From a checkpoint of a small mixture-of-experts model trained on Wikipedia.
Size: 14 layers, width 192, vocabulary 16384, 33.2M parameters.
Experts: 96 experts in each of 14 layers, 32 dReLU neurons an expert, a sigmoid router.
Training: a variant of Adam for the experts, 736M tokens, 11225 steps.
Below are experts of layer 10 (counted from 0) of a mixture-of-experts language model. Rows are named router (the router's row for the expert), gate (a neuron's input weights, with its number), up (a neuron's input weights, with its number), down (a neuron's output weights, with its number) and show model dimensions 64-127. Each number is 128 + 24 x the weight over its row's rms, rounded and kept within 0 to 255. Numbers have three digits each.
After each expert's rows: "gets" lists some tokens that make up at least twice as much of what it gets as of all text; "comes before" lists some tokens at least twice as common just after its tokens as in all text. This comes from a sample of Wikipedia text that the model never trained on. Tokens count by the router's weight.

# expert 14
router:128114134147118122112107128126084172122113134130141133124110117135102152076146182182099141114151144113155096144096119173133120110141159088142103122104108117051138095150173140139130153125163122
gate3:135108102147135127098158146111110089118125135128135118121145105066131142110112131124133117178119107085107197160129152110130127151141150111150107147065137136128114093112120119125110168151164161
up3:126125071178125123085186167103123101120114156124131114113151122084153143111103114126134083142137133106142174148127139137121137155172144119131121138082121162133138088111113151121113163145164156
down3:148142146158148091132138164119138099136121137111137142147102112148133125103128117086149132151123193154131109108112128132133162119116112130149131139064131123133166134153114138145141124084144143
gate4:122135115096150121119156118150104148172112074098129120133150093133119152103165124158099123111109110138125146090133138126161144137159151154134159171115098130104129120139113132094107131159131150
up4:122140147082141134095148129115101144146129095105135128157122108124100106102153131168100105148124105123144151096131140110127143154146151151157125179129097119095111129127084124122108120149153140
down4:131100097144122142082162141118120136118114126105078110111135109109137158125106107159123139103146088117092093132102093106153134110088128162163118123149116118132114081124119117162129124156148163
gate5:101126109099186129155112131132113131139152133102111162098160107129096108129128124111127101145127096133152115109116122154155124123090118126121114124095149132087148118114149102129169164111150104
up5:122146107116161117141099130123091150130136116096114181102134109098115112143154131118137103144142118136108099097132160164165129103115134103096101159097120140086149107088145135122138154110148099
down5:122154150097128131098118116097138109133169111104140122099082146100134049134108151123110144165131107109143099117114137113092150140147103121113160155125157136134160108108116128166101134084117105
gate6:133110122148110099129145140094126132138186171144129136102122160107152085170156187113121117130133114135134101067129127126125109062149103099096111142106136086130141130145077109115123074120130142
up6:119118121156122079151143125090110141107166157102128146101141134113186077155151191132121108132114131097131102071160136140128111076151142097129114159112086117112143131141087100104117098134126158
down6:143132119155157177099146111105107067134109095110172112107161114126160099094135128161116150117132132135137130165168118132145141144116119102092133143108141094128090145139121190133127097136102153
gets: "1 ", "0 ", "3 ", "2 ", "4 ", "two "
comes before: "| ", "|", "/ ", "years ", "May ", "June "

# expert 56
router:079087107107146130165087116164105139106130108099125146152174141091094149092142180128120161113120123102157125153131176177131149129177133087114107130115138131110150125137144145098148150092131123
gate15:138117125147141135130087176134128131120147094123146163127111125106086141153157107128144132146158131125140121099104185129133115111164143178147107122140118135136104104131156145128054154096127156
up15:110170113144157082152110170127157111156107155158123098142163149120137111145123090147166137122144104120085157083134138151175140097115130100103117085151108159106141128113153124102075121103113163
down15:125149131096142144123131154070126078139119126125092136116112111124138096128130166112144147131161153104126128158129098134133071161124135071151154153114103140153121122119133128127112126194148146
gate16:175156173146165148138151150139143087148109094126116097135125147127120129159154130128095150156144099121148145139119141156141147103139158154120141093148135138119131131107132140096081134110139146
up16:192141120151147147111169102128119105158114096117128097146122120144121108139134140151073156156139117125171126154090164176151125134145153138136146118167126102126146136120105177100068088077099114
down16:098144129146191135122175140109115087103132089136137088125114143102108121096141109079111093113136170105146093153137158160136121137185135119135122090146116127161135135164121125122119091119126084
gate17:106094111142120119144120134154151129141102155141109122136133115122093113131110129140143129148130106096116164053119152103182147155147113087114148102143167129097143157111108149080128159097136118
up17:139063109144101121126119133142124161153118144110114126098123095130100147095105148171158138124116123140121152114117137136133127180099140082130150140117181135118082146101101127149115158094131128
down17:089147098132085141136103129118151125117119129166129110112130162110103155094139099171138129133177138123122111177120156123101113125141115117138136131109129134145124129145153135174126173134155125
gate18:131138159125127111136121135155153108149131123141111124150162135147155116131132137149125141155155104169147107125148132154154157136111155149143112129082112151123160123113158091103079131137141107
up18:134142160147120112140101179112159138164130148129145138143145157137150158119143126144092093135129146150134087130163151120129162128096123131118091142097083159123116134112143107126103101126131126
down18:127104108137187103148106164104172099120105160128130117123097127131145089102135112157152149094111188159114174105124078124130137134144103066136116151108140119135133155120103142165105137133138174
gets: ". ", "\n", "\n\n", "). ", "\". ", "but "
comes before: "The ", "| ", "In ", "He ", "==", "- "

# expert 89
router:124116094137125125134115088080126110083125115160115146146122125120119111066110124128144139121155072137127133141122188165147154140158106073104083107126134131100141155145144120106098111108120150
gate0:149120087124090125119100102123127121115156083155118115136157149121113118113135115151119139192141095141133103137137127126148123168179126118166117099133076113139146129084093143140114135126108145
up0:137126103136098142150143132087108109117116144184123123156151166137114144117131133163126118161107100170113079101130153128139117165187123117156094075122104127138132120124114143088105124123099130
down0:106110101144115135126120087118116193155116118154134094159111094143140116123114148155143147104129097161094124109138118107131136135100139127153151149137116151130168109125123176162155139183113119
gate1:111112133170128117099146082133122139200128127122109141176129128103118075118098108111126139148155141096078113122111136150140107112132132093126103084102124122133183143130099150124098151146108137
up1:130115105183089127105145086098132144157112164134108103133150160142139085125088142111132143113166106145082158132124138147193134137107122135101104134089140141151168157132114156135056132153121157
down1:149122151121139133104131178100111150097115134163138170160150108144170101116151115143117147102112134108096131159109148144142132123155109130116066141143124150159106143142096081139149144198092134
gate2:139125147136142116129097103108119143113150130116101097101128102150141109134116135128112135150161119177162160107147125111157087120139134170140099151104089152163166137147132101138111168082164131
up2:132115126131134112132102156121125146107135127138108084092130126162153112129124140140133112160139105144145156112138135090136114097111138141117114124111100139182155113155138121129129158098165123
down2:112144169158115119131136120139175080100128154135140083107129170147114104121103120088105103153106120143116135125101108173134126170136124146131133123148130122115115108146121135096174161125128163
gate3:143157130125149137104183098147154105167143152150134163105139149126115122151170155124103135094143088171104125123112126128134101088133107077101165107135132130144114103124163113164158133127092160
up3:121166129106140155123164087134143124171150153128115142105116135132119120099143138118138101134129093160110138127154152116147105099130128095115129130145122165124122104126118091144140120121072177
down3:154163086125126134085134089116112112147104128126107178102130140137089150120115161138153120123131161130106133121097126135160138173111075148105138121169149129160151185111127117159179150088119127
gets: ".", "'", ")", ").", ":", ".\""
comes before: "\n\n", "s ", "% ", "\n", ") ", "%) "

# expert 78
router:100079107105120130087093110076070154141100146116135155157111112130107145095128141167129114162154149170156105135123133172143131104154145124117105102121112136077154105143146114117120138126151130
gate0:076113147154100138156114117113128119120161150128125126092102114136133128154109143131142115143165109122162171129162155130179131090141128159111150135140089157108124081126084123168118144136108085
up0:104088126156119135134096155112116149149126116116119129114140099106159118108108155124138128180143106162166174145135128144108159118155090132089160120134116115083123121121113133135135144117147110
down0:116080113096147112158103142100090109132105130114147140147147128073121105077089092135152121158141139128103117098134130135067138108119092150113139093123107096088109111122098108117090160141164165
gate1:072114099144107125115169144156142124096104097095105167151102103140112112135163134096179161200106122103140087119107142138159143090097090127128164124118122168122128131139111143129197131119102146
up1:098102116125114113133114107142095170125109138095111143152105090128116130052111109127122153149156131164151135089136137150165137060115131104108097114139097137100124134143112125140116146139164184
down1:126148113129111107073102148110139116156131103143108139169141109139154150095078123130104113109170167131138119105135097102100101126183106103119104083130134101141147112159151110115089127127092148
gate2:143108096117144165108129144090130132121149167081148136164112107104126138159162104151117102168110120145143098122110079176124150101141117127112164104165132118172114114113125133157109131121108094
up2:117104102115140152106169142088129118097144109082150156177142098125101123136118116131150125192141141155148107126111072191099154143126167130137166111121117107140128144127129100139104142125134107
down2:116149115156121125100097157126095133126123130151115142129126114138108147122085113105096121062150144089135148154177122128150139118127116190107093092114111121101137135137143115133137111133174194
gate3:122147125147138140116132149124139139109178106143118160127131127096144121133156160124141064144124108168134133155144117131101140101121103141081150114145141133129154134146136082125102125152118111
up3:105173154125109145139100130116129115120161127140118136170121117094141167116153149117148067151147126128130134163146120178157106122120133141088154137162127133144125118169102099114114126134156082
down3:194102148150163070118143105172084137115099122142130137130147156162130075104109112133138090141141140167130122115129145123092069137100159121148144148160110121153101135124125135149111144118126159
gets: "two ", "of ", "2 ", "1 ", "3 ", "4 "
comes before: "| ", "years ", "km ", "|", "years", "m "

# expert 13
router:102124149118136171133103112138134131108120095126139163143187104140131164109117158174107184152167137104149099166125126149105115105122142120152133085087108089081129110164142144136160125109160129
gate8:152053122162135114146111109134123138122123069134107134143133155131144108165141127129114114128108170124098109143136119167120114067156134091117133171134168096148133111145141172141124126073116176
up8:148101148140161132146104134149135159158139079128109113148094122118132143155112138102122119136141137141128098106135143174139116085160113128105124139153166097134141096175135168120104097091087139
down8:106101118139102140137110147139159119119116183111141117109103122158110108128145166145145142135145132129156163171096132098141141099164152094110083143138146142165138144133099140100114084118084117
gate9:139135107120147145098128113146122130131120116146124141151138125105127083151123101125105166144116155145161119144149092128129141097125151128088144106126107084115125120081106155136128130141142152
up9:140130098131092201134118136136136106161126125113109110132115089136111111138075138130123119154105116155162121134133116114119148109098092139102131128132111079125118125108118118144123142132133179
down9:142133115170121131105127136149102108131121144106113114189126115129144094109198105136147113148130133110110123121120127070127129135154121159103143111123112133151088164100158123162128141148096100
gate10:170150123114155150123137126117127130105128124079146117161144098111127121094185137159135099144137097137151153115161128149130108121169112131147132145144114114148113145160134184152151125133111136
up10:152161144133135117124113135090127139077108132115139122130146144094143115115165130158136123145148099146158138089156151147161126116134117135152131135167102137136104140135129146152145121175103116
down10:112134123113078134116084170115108113177119177138117150124114147152095169097155125147161088148089136160122145166154100086075169164106124084103117120126096132154131104125109097131113112140116173
gate11:182104136091136148152170173120129161107148104133131149116139150144144103127140149161091126130098147137126120120139146089137124142109129127116130124086086124102133078116111106103143143110117144
up11:177099159107140151115124164130116146119147128121169159130172145117138138127141105142102100118119145136122104158099167119129132173072106119134129113111078169120158065120118125116099198105133125
down11:177120157196160125097128133124121156167124108171163109103095121089146134124138115098141098101160165124136134158140164124142128154105129138133152154143103186147122108156143119132119152099158139
gets: "\"", "from ", "had ", "with ", "his ", "has "
comes before: "the ", "a ", "his ", "to ", "been ", "their "

# expert 90
router:111128113096162123121108124105084149101137092107155171138147138130148121108111119114117150176185106146165132184051123149118120148097137106138090137121131105092123120178137153118140127163139109
gate0:078156108144120108080114087097114135115111121111142102125157135106159142087172134099086159124102107119144154144132093094136146127104144123094168137116138112092139165169116098118153164157097088
up0:094180098162122127066127113101128128106114108101155134114125149126157107099155150108103144136092130095115148170120123085145163161089163111104158113124136127123146180158116106100148162150119125
down0:092165110102149138119110196144098169109112123181135158119106091120118140116159107120122080104113120119088167142120130122104126144152152145153142175140144129155137129114136133149148064146147106
gate1:140117079131116189119142094086125129166129147154147137138115122138131099136146124096136108092119111139136148142076107130156179134127144119116158121149127127157122086138110125122127117157163112
up1:100118095103119150087129124139126123120154177122167142174111160156127112159115128146130122124142125080154123149057146184149155143111105123116096144145184123112125105122081177153127123134185124
down1:118148120133104081107103160146171089149118152101113124139135116089137123142119089180139112139128145149123110145138116133161093160149128152127129119147114121124106136104137209150094138150108120
gate2:126112116115121087087154081109139118109145122078125127140153098138113171147093121141084108109114149118149125102096113097133122118085134121121160112136118087158133091117092121127117127142143089
up2:127100115152092130091112089109125113138156138127116109125124076138108157106117142183102128131085131141188106114082091083092123130084093100154134113174094064145120123118085124126118137141141132
down2:111119109131118113167148146117116133149138142103140136083145164136087108116138146122131117109121149094153113112148142149089129135102148092123124148086107112111163130120111107098125195083145120
gate3:074116140137192127123083098140117159127102118137164132109139106119129119124133140120143110121101138110146110127085139109121132119103188155130155117147165157131171137170137130144145185130092141
up3:080134137117159102051105112127126134127106091124158122113134128109140098109131139118133098074105128130122122159132103118136118125099138159102155118155155165114152130140127099134158187136108164
down3:112124155154117122099092115121106172085107100127104158148143162169113123102102144112089154115112158166109130122162084116121175080124149155114158133134096159109139149084137147125119157133100131
gets: "\n", "all ", "List ", ";", "ing ", "All "
comes before: "- ", "of ", "with ", "= ", "· ", "& "

# expert 48
router:113126074111158154145118150080137125092136150123127108147164135117116145094115178126137155144154095140172102154132165162114128162147121148140089124116120114127142135156139154118110127104140139
gate0:133152176115150121146117142128123163122168161090085107142144181118108113112098134165103134117096128153101125140119122148109133118135126126116074130157125104152150158131102172147166121110135113
up0:117130171127169129150107155142112120120167152111107145128161140121090106115090080183093137103107117168133138133077115147127128113143114138126071131134136085150143129162113142204177124094110133
down0:118134139135135105104105111147135121104147127095177165134126162118145122093108108108085124111143132117136124141094092077115103140161127089093169110101095158153152125092109119132106115132098124
gate1:161162101132128111139107155098157144123154144093083128132148193108150113136125128175149117141138092141150106150115146115126147131162130117110129139123128083143127151179115158154094121095122171
up1:147157118158119140120132176112136121129162124115089159100191132116145116121122118183146093116124087107149142177109152168102118169166133082094145089137135092126118135143092127150121145126097146
down1:099129178124113136119176115137118173148110141124135130108160120128156086123111114111115131091105129141098137086135149076115154110116126113103116125162117105141115109177153078139122142108127103
gate2:125116088161109124082127144114094127148108131137123117146124103114117143118122109172110095111124134118116131099113122132120114143121171113126166129180111132128128081140136136116171150119109157
up2:144117127116131075109134170152106137140162135109126102126111102080150129128142140155111106143118102127117126125078120099110133156160139132136151145142108114134142087153126160102139154109099176
down2:108092141161135142133097123110116150147152094112156121132140104110119118158115129136158105106144160118153161111116114113167131077106150119131121118141120168111115139114097107156080136132158129
gate3:126120150105140143149149123082125127142139151089092138142144118166140122119127133079125109126150134154105160141190155147121145100104135136138173152121094055123150169151110088136119126086108140
up3:123128147126128108159159163108143107168111121111091148102115139082123094134129180125134135182136130151093140133136140134155078138138142144144156120107124108135160122179163111140140158092109068
down3:128127121148161132098135117132123174114137160070178136125123116098131146197132109109150146108112130127110080123123101118137115113160160126160154136101104147102096161081164077111160127121122129
gets: "on", "an", "u", "z", "ot", "in"
comes before: ", ", "'", ". ", "us ", "s ", ") "

# expert 80
router:131096142101107178145080132153112125099146137106153123129144090125150127117123132134120169144194113121141131154105144181094131139147136082138069122104140102134139121143140117099137108080171135
gate0:116121079147117106117109161140130138178093071098140097124150148125172133137132109138135097119111124156099117162122108127095123128103099125142115102129123131141104111134160149100123157128154106
up0:104132101162115102138113114133130144185112052096150112130158186126134163144129122112150088126126126164111139148098115159104122118129117116142121097168087166139081107138141097125124131139154116
down0:123125141116111106130162115148106145138134101103145118142140092158130144097127148145142151139148120112126076095127105171128137119135126128143134091125092105201095124110143131165119104140072158
gate1:128145096164069155129087126126136131113140145128092116159149127145157114178126142130110090126142131136121169165101146151095149138106082109143111192106137138138127151149169130130109124117132117
up1:106137104152107138146115129116160113101128117138092129151153126119179130143111122141120104121153131141139158140100171191101170166115076125115085180123121149126141142117139112145097124140117125
down1:099169125135143106154176122143109107117117172082144075140155148120091142134115121150117165123135105129127136146178133111098118119146157107121129149078139093155128163142136155114115120149091140
gate2:116152110132130156121168104103141122130163117139135106151169163138175130131115107076160119137102073111146131145091106159135135117118137113128139151106124124154112106053091137111109126129104138
up2:123145107113136175112156117109107114144165109149142112119153168146146131122097120105153114131121081112161160146083096149152134089101135142137148150104127124158114118070102131143119130145101134
down2:092134106122128115123150098136173111109139079144130101128083113158164107098133108109097156150157136126110142095111110109119088157153070107141101118123162105144140120085149156143125111160143105
gate3:121108168115131131109120163080140155136119144099149137123127127172081162150139146163108131125096170110105172106093128132110134112090133123142093148137159112131124107139108124144109116095157117
up3:128126159148113150108122157113152135117113153103144118117130122141103167168137142127115116150112143138121189123109150118110114128077115137151102142155163123125127124173085116131105109094173139
down3:156125171101120103114082115095104132147119136152127144108147089126105083154137174102130107147138156126154139107121135126125123147102131108121147100078172128070159176123094137152139117134143092
gets: ".", "|", ",", ":", "$", ")"
comes before: "\n", "\n\n", "000 ", "S", "00 ", "000"

# expert 24
router:119090138104127139130116100137160114089162064147155152113118122093105146092124141103107152138164130119123110133081146134099108150115151083125060134089153118113124124127141111099109156111165139
gate0:076121133112126136115108107128134088126120110121120120114146150107111147151096129100115135123161133143125130118138090130128140112130095151094146138136152162087106106125188110123136153153117105
up0:088083079159105161132092088135144078137119159096084113123148143111121127109095137120125149110127135145118098122127077144121134086141124144085099154119137152121143150136155108089115160141131132
down0:150123163130117148130098137142136121126087122150115139152120137107134101124100128142161125133139137075123100144234158100105095118147098122124125117165135160106111136109137138085083177134102153
gate1:104168129127159103162114141097142130135109170155103139141137115087114124143116115100140184172164077111127140111085150137148114127121110099150084103120143128086144143139091150116144146091157150
up1:120136091122119111131159101106115104131120126157109158107117120109132112135131128099168171156183095139166138133104143124131098096134111106158093126118143122123105121129108140132137144079157117
down1:129149123132229149149124104107171149128139151138139104114076142122149130170115105124128151150145113105142136143125133126105169115120114079118104131092129133155168131109124181087105137135137125
gate2:149132108159131149152163131148132140119123093156104116153111118133173136125086127133108122152107108135095144117121124089076120073136146116120116081080145131119132114132133136132149109117137157
up2:149150156127157139117141142121124135093141075131105147143118124147163126108102130122112123172120143163103133120100152093069120097079143125152130118137130110152115119140135163154170100101130145
down2:139122107153136108174117119137141116117109097180157137127082138175146125115124140075128138118131147148112101114066149166182112124100075147106113138107185099122094101115120138157112104143172111
gate3:093121171141094140111154139147103127138137108136092114146132073134115107102130097153179118169100139120167105129140089148122079127103138138159141132144129140092095115106142073075087183126178142
up3:084125163114076111117167145150114101132151132097121106148110090155134110113121103146193154155148133112188105122152135153154073136131163132150136111130097122097126145126133113081103169113186150
down3:094124170120174155087133118105076136102141140094144120074104110144128146167093071130100133121152163097139115074129118134091133124144074186153136143137134105175134159139128121130143117127087112
gets: "|", ")", ".", ";", "JPL ", "= "
comes before: "\n", "\n\n", ": ", "==", "information", ")"

# expert 37
router:078098107123078151119108118110097134114122148110150151130156160163120177112123162153127176155177121108147105175129132153132131115160145086133090110145140146122137114125115140143130111116155107
gate0:152153122104147158134127068078143111108134138122154127124204066130154069141127132136164119130144136139146112144134163152119155080141106107102133106162142168103107098092139134137134161158104111
up0:139155109115133162136143114109110153094114151119148123140189066137168090152105174141136103148127148135133086113125184139127129089116109122163119113163151149132107141116129118158122142166122103
down0:135101139142140159140112137127141166131116158110151119092126140138115147121101114150118175130104101111076146125150059138103084146089144141121141145106106102141105112119115130143163143141088137
gate1:123145148136130154094166155182105139137162145120119153106142121149140145153088150127118136125133159114101130128135133132147144119121162119117123127131092142087137091092131119161112112120145152
up1:104134160146125131116150145172118159130139181116105129085128103138150134140082148135126150122153149160138103115152128090151131117147184106106140129127077166100152087104141117143089126110147167
down1:085134137156129119147086133103197139109104112112144143098136152127115075188100097093143152097124111160158122127142167146111158111158093192142134141154104134164134128149112132113169123117125102
gate2:095123111122129135128103146144154141161114142160110103127113115132155090116117139103151108187128128099124122158138186099136117119169105139156154101140119154118146156101093116165111146099141175
up2:132110143115115124133137121106140146161102157172119127147148090136169112074103120099133085112117121112101107114149161140150117087131129109139118122134125147091134169114110117113092166108108148
down2:143132128073158118165176133156143084128157120123110122126166154159147101150142123103141098133137136151141159138156125169098115109115112102111091144113126124109155118152132117083095130082138151
gate3:125125173090130110128155155125134187128084155113151098144138132109178130096145153140119143182182103153124105157127129122122161137112138144114144156152104126132099113124110129134088163148116099
up3:085104145087148097134133138097147151141099126121150127153120135128137144113149139126142151164167121149112117172119105117150113135108150119142154120124106118145107148101092109144125148086147104
down3:167158146158099091117089096145147118123127119140065140131115131110132101118113143118109148106184128163119133112076124134129168131146124096132136130112174116145169108110092155121118174101143189
gets: "of ", "for ", "/", "with ", "on ", "US "
comes before: "the ", "a ", "$", "its ", "an ", "sq "

# expert 32
router:103103140097137114161122162137110117096169118115135101107119155114095149093118118149124124167152132133139126120130158139116112147127142081159089091131095114117131106169144138120131144095114140
gate7:124139150129160120164146163097133108101167192154107142130136153114143129117103115117115092100108152137107125128154137100093174155142089151130117127149106165081119112136114114126138122112115120
up7:137105146117136134144119144140143111084170188133129129127143145114128157127121113114144140117125142162118110121106101093091178165130099126105116125164136149109126132135134161132131114111144111
down7:134108145137133102163112099112140117197110139139101130093142136123111149151124152098185124113131141137143150123106146119141144135120126121095146109128122109127129174103125130133147093138115096
gate8:107123144131136095141138160123109080089141122099109151139148112074118172111118128178153117156143143156152144165153160104129145162122152128149102107142110129134090133131088130115162139099152166
up8:134142185136148120148132121078101113101150148117089105153121153117114111123123123144140116179159138164174159141168154119160118169137137094138107117155126148122111188138111108095151134146113160
down8:122077148145119131155120172123137155076120107095144138151122133131060093146122112119129099116155119141139101155166135137124142143166141173157143126175126106172125101122150116113186103093117136
gate9:122128144126158111107137137088140085076125102130136146160114067111119155141147141149124126131114133185110080135129140132172160186120139113104099092140110125125134143099137120113144119121134108
up9:128151146129160126118133127112122126080135103100100118110085087124110140134139140148118117155111136157122116142143138103144128189153149104119068122141126126167113170129137115076103109105144122
down9:118099148123184133158109159154132168124097098137107123126099147115138123114149114104090148147121124132121122102112178110129137121189129129096153125123120134125135122128135131126108099135135125
gate10:140117127152129120138141122097172152104119127153124144091122130132177116110108125157114107122131117134148127114103191154157120110145135084136120119132154143156168113141139138122151114135109159
up10:138132143134110124148170146120140149096121134142129150104147134121173111131151124137094106114098131104145114118108156148165143129139140095129138115128148130157152086145141144130164131130099143
down10:143129162123102125152106148142160109139121130138132152147107146120154153091150151133167121114107137116121105143132113129145133145148125150146127126156138107142141122105115107125127112113091099
gets: "1", "2", "0", "3", "4", "6"
comes before: ".", ",", "–", "; ", ":", "′"

# expert 53
router:141133112101149148081096080104071153119158109115138124125111124133115125090131132112136106164155134141143113141108128163117106182151169075116090111135098143142138115145170143105124161116123131
gate0:158137157128158116111097153130183156168115128137146136127162134125158118134143139106089094128099109157072141105088147095097109094108149143178134140108096082106119115144177128122141112139138154
up0:137142152107150120137112159148166147139111087134133149143164146122154133133136152127113099153120089117107123129118159141100123050107119154196104145072092067127088080125161117124151111136143171
down0:135085161105179122114155117144134161113147164162134101120134124112116123131167135137135160111118107119099141109114098120157134174075161116129138120159139207099141141146105132130137104158082120
gate1:148105139130122179157184127119113140122100100147116160157111118161110132126124134109154139130192092148111150157121155154150078102138117149169093101144142139145107134104112145116151103129080105
up1:171126155155141169124155142114108136135118114113113144119108111181159117098108130124116151165156141130123144141120143111114075104117123106153110096143128141146106093114093151130131114142103112
down1:131200113160143080137083142143156121115149118107080131124134137133175136132141137139096125099134134101163150126125137122139172159159156117146158149114152112113137132136180114139097131102071145
gate2:125142151129131122086136091092119107125144120124130097103104125106114141114161108146111101161109105125159117160157169115171153146144070135106114137137178170164108127122192131146117121141107108
up2:165152138131117152111137130108105156173111131119118106119101158130117120112143127117119106156075124091131164144161127129149143110163080149115083166127177118130083131162176115113075134117096146
down2:133129143153143114108113110173175144135125126126118090148153097088112139180099100091145169139151061111099115118168111136135095107145129092100115096096133129133156116107101146143099118142157126
gate3:114151175161129101156141131086125131102133124103089094153099099109119089112118099163156120139140138157114119165168161154127108116155124102098108099145134111137100132144161163067078119126092079
up3:130142120125120092139143127081143138101161154119119126144124099121136104120107104157158132121170127177116084162134160190140147127151132128098122133122109126146120104112123206092112106152140055
down3:125102139122104129128147164129120142108157141136123117120107144107102106146167111097085117151146107121117104108118163110149129158178193140134100137120160140135109080144166153129126091134082125
gets: "- ", "0", "9", "1", "5", "7"
comes before: ".", "°", ",", "′", "-", "″"

# expert 66
router:105105094095126152114139133151089121125115080116163115124164135114119155073112163148140122199142136137143069161145147148108157115134136128125113107122127114110106113154160139158130150094148105
gate0:085124229124143078124152112155115146140103124136125153156112081095148072122107177150151136147099147122145090117128135113141108137144111109159169111145151080112083135095124124150119155138115149
up0:071111169104111126126146166104159138130103105147103130123167117114160163108106146115122144121088142141157068102132141131093110136095130131124158106151146141126092096132098100155125098132126126
down0:098146086151092142095108136111127143135096179099121099120101148082164137089134120101129112140116144116145120127133100119120174105167155154085076130097147120154140147114132135157128067088106124
gate1:137145127111109122109119114158099130101129138100122119120118118111121126078150136121136103141118104161113099137121133119112157117151125149082144129111166144142120101175143157130110142107163124
up1:146139105117109165089154120143086128100115129090118081147104098086107122128165117108127125129135109179125117126133121112117096108175110109091126146135171161138125132166125120124109139119113092
down1:122123151110123100115132138110198117147120113104113161140127118181111135097128134107153125122175124163126124150118123126136074110125137136109124118145107080090151141118163096157116073128134095
gate2:118150127086112111130168165098158143154106148075128083150105168085125140137132130129124152125151131140171114161129131124141117161127104115073141099136098198125147084134112141137096184091098150
up2:139129120065116117114159163094142132159139142077146109125120170125137179139125154157098157148137151129164116143130108136169115189119134121106146115140123197154120051149135154124078159107110124
down2:127144099152119135143109127123105129132158093146111161124177109139119150104110108141154121088074071135138092121169153091057125124085149145154176139144111099104107114189111127125129172152152158
gate3:122123146136201119122153173149178140142143171152174128129084150160128144153145135139095125111123091150162077118103118136128174161107127096106107149119158099124189133195122150125081141120098151
up3:134066116108175112107136174123171155137138143140164114104110136163133135128069116116099125137142096161177070116106119138106150165106106070110119138109176124095178142184112112132107143148087133
down3:134168103147111154064151109138139145158092090133122097114111143141107140158133160126102112129128081123133142099136149145127187145131160138152125128122148086134147113072150110113092128123132179
gets: "in ", "of ", "In ", "from ", "at ", "during "
comes before: "the ", "200", "201", "a ", "his ", "199"

# expert 93
router:108095105112096152121097120111158110083125083120141118137203151091125166108121165127140163148178112142170110144134159147135144162143144126100129097080119083119124102132138131126152116074130098
gate0:127135129096130152129116117105132156126111144068148115149160109131136169129174133128095125132127144139133149119133147127129116160139114121118135114127102159131117115158130080150123178101113094
up0:123107127130111145107116108110125151131134147077156127148116136099108159116177103130073127147109131169126147138116147144153143137158104123141135144137133168105147101174119103145139154111109141
down0:128095109166125073147149110155185139126138136060113162131133118155129151078137117096160137155126122111106150159109146148159121136130132140124110079163125163147165137137168092152141124126091125
gate1:121140112132106128107105082144124149154149100142112123102143093095135112127113122098150094115118124097155126109118123145132129128123142115116119074124111127168166139118137130116143172129122078
up1:092106094174129110094102102143138121156137103148098137102132113110159115123082087112156153100123127129104118110139138132160149129131155082122161076126119123136123124113113106119131158134124101
down1:112111130162115143117121122139130116142133115099086158160094138159089134124143119063114129154133105110113140124087111099116183134167144108151156098162184121166103127129128102117162102139109195
gate2:152123128132125153140180109135130136115124134157106160166119128101099148091145164111150117125098095160136132113137151131130113103136100137083163155134108163131135115131092131085098178167109139
up2:102116135120118135130166109127128129137096133126108144134101128092112162088126156139160115108109120135118121115144147102114126112149115143100149167090103155166171113132093147103107171153094138
down2:148170130122140129160107139120101174133119174161130149162079083144146090115129134156099113114125118150129169153105146089078147127135121120143123125095117168117136159124080173144137126127122147
gate3:123093115106089132119106108119103149129145157089110116109127097147084127140116128135156125133170108135145115137135124115144167119165124154073107129126145140086127114119110116140124169113125082
up3:170141139142077128117105102097123162118141112075078107095145098118094077145118129115154126164144110142135139140123106134122133154126122177091129119110152123103154141089108128164126169094093102
down3:149111174147194106126149129163071075155141128159135126169163119103141129090120121103137131115074120176125144156079119109100072121115126186171083151137155123118104121146156145109113132114131129
gets: "to ", "of ", "and ", "for ", "by ", "with "
comes before: "the ", "a ", "be ", "his ", "their ", "its "